Experts of a small language model.
Size: width 448, vocabulary 8192, 69.1M parameters.
Training: a variant of SOAP for the experts, 447M tokens, 3407 steps.
Below are experts of layer 3 (counted from 0) of a mixture-of-experts language model. Rows are named router (the router's row for the expert), gate (a neuron's input weights, with its number), up (a neuron's input weights, with its number) and show model dimensions 112-223. Each number is 50 + 15 x the weight over its row's rms, rounded and kept within 0 to 99.
After each expert's rows: "gets" lists some tokens that make up at least twice as much of what it gets as of all text. This comes from a sample of Wikipedia text that the model never trained on. Tokens count by the router's weight.

# expert 5
router:68 48 42 63 30 35 37 43 46 34 42 25 50 36 47 63 51 31 51 30 39 22 68 47 77 45 43 47 37 44 43 58 41 34 20 54 64 75 46 62 46 39 65 15 41 43 76 62 68 59 29 85 41 71 65 71 33 70 72 54 59 55 53 62 51 57 60 33 47 63 23 79 51 28 57 56 62 62 62 57 31 51 62 43 62 20 36 46 46 55 32 46 56 73 38 75 31 62 57 37 68 44 58 25 32 35 47 37 69 63 45 46
gate0:65 46 59 55 68 51 61 71 34 87 54 83 72 47 48 50 26 21 44 02 56 10 47 61 79 47 51 44 57 51 65 74 34 57 48 48 66 37 52 54 59 72 52 60 73 16 76 66 54 75 34 60 13 51 59 52 54 66 75 49 70 78 51 59 58 65 28 39 58 48 38 25 49 23 67 22 19 45 49 61 34 34 35 56 69 47 63 73 60 36 71 45 45 62 42 52 50 40 67 25 59 51 63 54 37 51 26 44 68 43 44 52
up0:32 53 26 61 53 00 55 45 34 75 31 50 53 43 24 31 46 55 36 29 04 59 22 34 48 62 59 41 59 45 53 61 76 59 44 56 55 32 33 35 54 64 53 38 57 20 39 63 53 70 75 51 59 49 46 35 44 33 76 51 49 20 59 55 37 38 49 32 55 40 67 44 58 48 67 36 32 62 55 59 81 28 47 25 45 45 24 80 34 61 64 67 70 58 62 25 52 48 50 39 59 51 44 35 64 59 40 77 55 57 34 64
gets: ",", " ", " p", ":", " S", " \""

# expert 24
router:34 61 54 54 69 34 34 25 54 49 46 18 45 67 54 77 78 46 50 22 38 26 43 49 45 51 47 52 76 58 14 70 05 53 37 34 69 56 41 32 59 48 62 46 37 52 74 66 72 45 46 63 34 55 58 31 43 66 60 50 50 60 37 36 44 39 74 60 55 37 45 75 39 40 56 75 76 64 58 47 50 75 44 57 76 42 43 77 61 51 47 36 74 73 56 53 26 51 72 39 71 35 88 60 36 45 61 70 57 36 66 46
gate0:44 57 43 67 70 24 46 55 70 37 58 66 67 79 64 37 52 28 60 20 56 57 46 13 52 46 68 64 43 28 59 48 60 47 40 48 25 80 67 50 60 44 70 59 38 39 78 66 72 64 58 26 36 29 53 58 07 40 51 27 55 54 49 58 81 65 44 41 53 38 25 58 65 59 59 38 48 65 56 43 85 48 65 55 66 23 50 44 69 40 48 13 52 67 60 65 56 63 37 28 53 38 71 51 38 53 62 60 70 47 47 27
up0:88 57 61 61 60 77 70 47 42 51 21 60 47 39 30 56 25 70 46 77 32 82 41 55 32 44 51 24 44 47 43 49 38 41 36 74 51 33 68 60 61 51 61 46 67 57 55 42 41 45 42 38 23 55 58 53 40 73 40 50 41 51 65 64 46 67 46 61 66 40 46 45 43 48 48 53 38 33 56 39 41 31 49 37 57 77 33 63 62 39 63 40 53 58 55 47 46 26 55 82 33 78 41 38 53 38 60 57 51 35 39 30
gets: "|", " |", "=", "-", ":", " the"

# expert 20
router:62 52 55 76 31 46 43 35 68 35 44 46 47 53 67 57 42 49 30 52 39 56 57 27 33 82 46 62 51 39 44 64 51 48 50 53 78 46 59 57 66 33 37 68 62 58 80 57 46 42 36 47 35 78 58 30 32 64 58 48 49 39 55 63 54 56 48 56 63 57 51 62 61 62 59 50 56 62 29 99 28 44 38 47 65 60 42 83 42 71 50 36 45 57 49 59 40 65 24 43 73 52 43 61 60 51 60 37 64 52 54 35
gate0:53 80 52 57 55 72 50 40 74 21 57 57 57 41 38 40 58 41 62 50 64 16 36 48 54 54 46 52 52 44 46 67 32 59 59 30 56 56 90 47 66 39 40 56 67 57 59 61 54 55 75 60 57 48 39 42 56 48 44 68 46 65 45 48 45 41 56 38 72 53 69 38 66 82 55 16 32 46 32 59 50 74 46 40 43 39 55 56 60 43 20 76 62 51 63 64 50 55 92 37 52 65 60 30 27 53 33 49 50 31 41 38
up0:26 49 51 60 63 25 72 63 59 57 16 37 54 49 39 42 28 37 60 65 51 42 42 54 65 46 65 28 49 28 51 03 57 52 59 56 41 34 52 81 40 61 29 31 33 55 51 43 37 49 47 41 54 37 43 45 51 32 48 48 45 39 19 61 42 44 61 46 34 57 31 48 67 64 52 20 38 40 52 68 62 72 49 47 28 51 33 34 55 80 47 51 62 67 30 39 76 45 41 57 57 53 57 58 58 58 63 67 56 45 52 31
gets: " (", ",", "–", " 1", " 2", " 3"

# expert 25
router:46 29 50 49 44 55 40 39 60 43 48 55 68 50 53 78 69 47 53 29 42 70 76 46 52 55 74 44 56 63 32 55 49 78 49 52 67 55 67 48 62 31 55 51 27 57 59 49 61 60 55 57 39 65 77 47 37 49 45 17 43 60 37 25 45 43 50 59 39 56 31 43 47 40 42 53 69 69 54 87 32 52 51 45 51 69 55 75 57 32 61 47 52 73 34 83 75 37 15 34 43 44 56 26 43 58 56 68 81 66 83 16
gate0:18 44 49 55 60 61 56 48 53 68 59 27 47 56 39 56 40 57 55 54 56 51 41 42 29 45 59 49 61 48 46 13 63 90 44 48 33 40 60 55 51 38 35 64 24 52 55 22 45 65 41 42 39 25 70 51 67 52 49 30 64 39 56 41 35 40 47 69 72 41 62 40 51 58 53 32 61 61 48 67 53 46 60 45 30 56 75 63 32 64 50 51 48 47 69 44 49 37 53 34 49 41 38 51 36 44 62 41 55 31 29 63
up0:52 54 48 50 44 56 21 49 28 54 40 51 37 59 66 54 64 73 52 56 31 34 64 43 48 78 55 36 81 50 57 38 64 66 66 47 48 65 32 44 48 31 41 63 35 54 57 41 68 45 40 52 64 46 51 43 45 30 45 54 53 52 66 52 38 57 73 34 65 59 58 64 58 41 52 34 65 38 36 24 53 40 57 55 66 51 38 42 46 41 65 34 68 54 45 45 52 57 40 58 41 54 58 65 61 65 55 31 32 61 70 60
gets: "s", "es", "e", "a", "on", "ers"

# expert 30
router:52 43 33 53 31 40 43 34 82 47 54 60 61 71 49 51 66 44 45 55 54 46 51 41 34 54 66 62 74 59 25 45 61 69 53 58 60 33 75 45 67 50 43 57 44 46 50 51 29 70 43 48 35 54 72 21 43 66 86 57 52 54 37 54 60 24 71 45 50 36 42 66 45 58 65 58 60 69 31 58 53 37 47 15 52 45 36 60 39 57 66 36 51 36 57 56 72 57 46 52 55 37 54 55 49 47 55 45 61 52 52 37
gate0:51 61 70 53 42 57 56 31 59 57 44 77 28 87 60 46 74 42 54 58 31 49 59 27 36 24 53 51 32 37 44 54 36 46 10 34 61 68 92 69 40 74 39 59 23 40 42 41 39 28 39 37 62 21 51 51 58 45 25 42 05 60 46 67 73 45 49 09 41 59 49 54 43 28 22 46 36 52 50 44 45 22 68 59 33 64 46 58 37 29 66 69 61 42 65 63 58 65 69 60 47 45 87 71 53 20 67 13 65 54 53 48
up0:71 52 52 42 37 24 51 29 63 52 28 54 45 21 52 53 59 47 62 47 82 52 44 42 45 68 32 57 48 39 55 44 36 45 47 95 58 28 51 34 50 48 65 69 85 61 64 37 47 29 56 64 41 62 69 40 67 62 44 23 79 62 45 25 30 64 49 64 57 67 22 47 62 52 71 43 64 34 55 45 69 43 72 85 46 47 27 53 43 34 38 43 57 19 55 20 30 38 56 51 72 44 41 47 83 49 36 85 24 59 52 41
gets: " |", "0", "2", "1", "3", "4"

# expert 10
router:52 31 58 68 33 56 53 46 66 33 47 45 55 83 60 57 57 37 50 62 33 30 46 32 48 50 57 31 39 46 51 47 39 40 42 38 69 45 66 21 52 32 40 35 48 48 61 57 59 70 34 56 29 50 79 49 46 64 55 20 35 43 38 57 49 54 64 41 57 58 27 44 75 39 56 72 79 55 55 61 23 60 62 39 64 42 43 58 62 40 54 56 66 54 27 66 30 69 31 47 67 22 65 58 48 40 34 47 51 32 88 23
gate0:31 62 47 52 34 73 81 45 44 54 50 24 76 79 29 62 52 30 22 41 20 36 52 37 29 52 59 38 42 63 55 72 61 62 27 66 40 38 46 48 70 30 60 14 82 60 53 91 52 30 30 58 45 72 56 54 41 44 44 41 34 70 50 69 47 47 22 59 32 36 57 47 72 41 80 44 78 31 71 71 59 57 49 56 42 50 24 55 21 35 39 49 49 61 81 29 35 32 52 52 42 47 49 26 35 50 60 54 33 33 57 52
up0:44 22 47 51 44 58 31 45 36 50 46 47 46 70 70 73 45 56 58 40 59 31 87 62 18 58 62 59 29 58 28 33 59 25 35 21 33 45 47 61 44 45 37 34 29 97 47 52 49 66 61 65 67 29 86 35 60 75 36 47 46 31 20 44 42 44 09 40 35 73 40 56 47 58 53 37 50 41 43 63 71 46 63 33 43 45 57 53 84 21 66 53 65 48 48 71 51 44 80 79 37 36 64 67 40 40 37 59 41 50 76 48
gets: "-", "\n", "|", "=", " C", " two"

# expert 2
router:30 68 48 91 63 41 49 38 61 49 50 55 62 74 52 70 53 43 50 37 23 60 39 63 55 63 52 37 79 64 40 78 48 52 50 46 84 49 55 63 27 54 51 40 41 66 70 60 57 84 20 56 33 77 63 63 49 73 71 53 55 56 50 57 54 45 71 61 38 75 49 90 46 43 63 79 66 69 47 73 60 53 23 45 42 45 32 68 62 64 43 32 71 64 60 40 53 48 65 48 61 44 53 51 51 58 34 77 55 69 59 55
gate0:31 64 28 58 48 63 39 21 44 54 34 67 26 41 41 35 21 32 38 55 45 40 43 41 45 38 43 42 30 55 38 42 26 50 63 46 12 46 43 55 37 55 58 48 54 48 52 35 32 58 47 51 32 38 55 64 49 38 59 39 33 33 54 78 25 44 38 25 70 57 56 63 30 28 58 39 68 47 65 43 76 73 54 56 55 54 73 85 41 49 66 24 64 56 38 13 50 36 35 51 61 60 67 46 42 35 59 50 56 48 84 64
up0:19 52 22 30 35 39 31 77 75 27 38 58 60 96 54 60 54 61 63 67 55 48 53 52 29 79 39 21 71 52 64 58 64 50 51 65 93 57 40 38 37 56 37 63 42 44 58 71 70 68 61 51 52 55 49 61 62 49 45 60 60 54 39 76 25 35 50 65 19 51 34 42 64 52 50 30 30 45 41 16 59 29 53 38 44 42 08 42 67 55 42 34 47 73 59 74 49 76 61 44 37 60 65 34 59 65 68 52 45 59 30 31
gets: " |", " the", ".", ";", ")", " The"

# expert 14
router:64 49 49 64 51 39 37 31 52 39 72 48 78 54 67 62 70 36 37 28 44 39 69 61 57 91 63 61 74 60 42 57 31 39 21 47 65 70 54 31 29 44 77 50 68 73 71 50 67 45 33 36 34 48 58 51 34 40 67 49 16 49 63 39 12 45 47 44 61 48 58 56 62 44 58 87 56 55 70 74 33 48 26 44 58 32 56 69 58 80 59 37 71 56 43 90 47 49 24 34 49 32 69 45 48 43 43 62 56 27 58 44
gate0:42 52 35 30 52 44 43 45 26 63 69 36 72 48 65 59 53 45 46 33 15 52 20 17 48 39 62 51 55 61 60 58 41 68 40 14 44 32 69 40 53 51 48 47 71 45 37 23 40 63 43 56 35 13 55 65 47 70 52 56 37 28 70 63 38 65 46 42 47 64 63 57 30 53 06 53 41 60 55 56 66 81 56 24 39 46 46 52 51 37 46 62 60 37 51 71 29 37 42 48 42 40 45 39 33 74 35 11 52 64 17 59
up0:69 52 46 44 71 20 52 44 56 74 59 67 55 30 48 50 73 40 43 66 49 70 63 42 43 45 67 70 39 45 35 41 65 65 47 54 39 68 54 46 80 55 56 52 48 28 37 65 71 24 77 54 37 41 73 41 39 41 65 45 40 60 40 64 45 32 73 46 51 70 28 30 54 53 66 38 59 61 65 51 44 24 43 67 33 69 61 31 13 67 55 42 65 43 64 48 20 77 61 37 68 41 58 48 65 38 70 96 31 60 72 27
gets: ",", " and", " by", " with", " to", "."

# expert 22
router:41 70 52 70 66 63 74 50 67 32 51 30 48 69 61 59 74 41 30 25 27 37 81 47 49 60 59 56 65 69 37 72 28 50 23 46 80 50 31 52 35 43 47 55 56 66 64 59 60 79 44 68 36 56 83 41 43 72 55 40 40 52 56 40 49 35 61 74 39 64 38 96 46 31 63 54 69 56 62 60 39 73 33 41 71 69 36 54 62 30 72 22 61 35 58 51 67 58 56 77 40 51 32 22 49 40 30 44 62 58 47 17
gate0:56 35 35 72 45 52 60 31 31 43 72 65 46 63 47 42 37 52 55 20 42 40 65 61 35 45 54 44 46 81 53 92 57 61 77 59 51 50 60 85 42 37 80 45 41 58 62 51 54 75 44 61 47 99 59 43 56 51 59 70 67 36 68 37 52 27 17 43 68 63 52 46 14 28 45 53 80 23 78 42 59 39 55 56 60 43 89 24 62 66 49 50 18 67 66 56 27 42 86 43 66 05 50 46 53 55 57 39 70 76 61 46
up0:51 62 38 76 81 52 49 58 29 48 25 41 67 18 35 55 47 37 50 48 56 53 36 11 73 89 67 76 51 43 37 62 43 49 34 42 78 66 57 20 82 33 45 47 47 90 06 52 30 48 64 16 65 35 49 48 68 26 57 38 38 52 24 66 40 67 38 21 63 61 48 48 58 71 38 50 76 61 58 48 59 58 24 55 67 22 53 54 41 65 42 28 54 35 45 41 43 37 66 59 33 62 28 46 43 60 41 45 49 47 50 32
gets: " a", " the", " an", "'", " to", "s"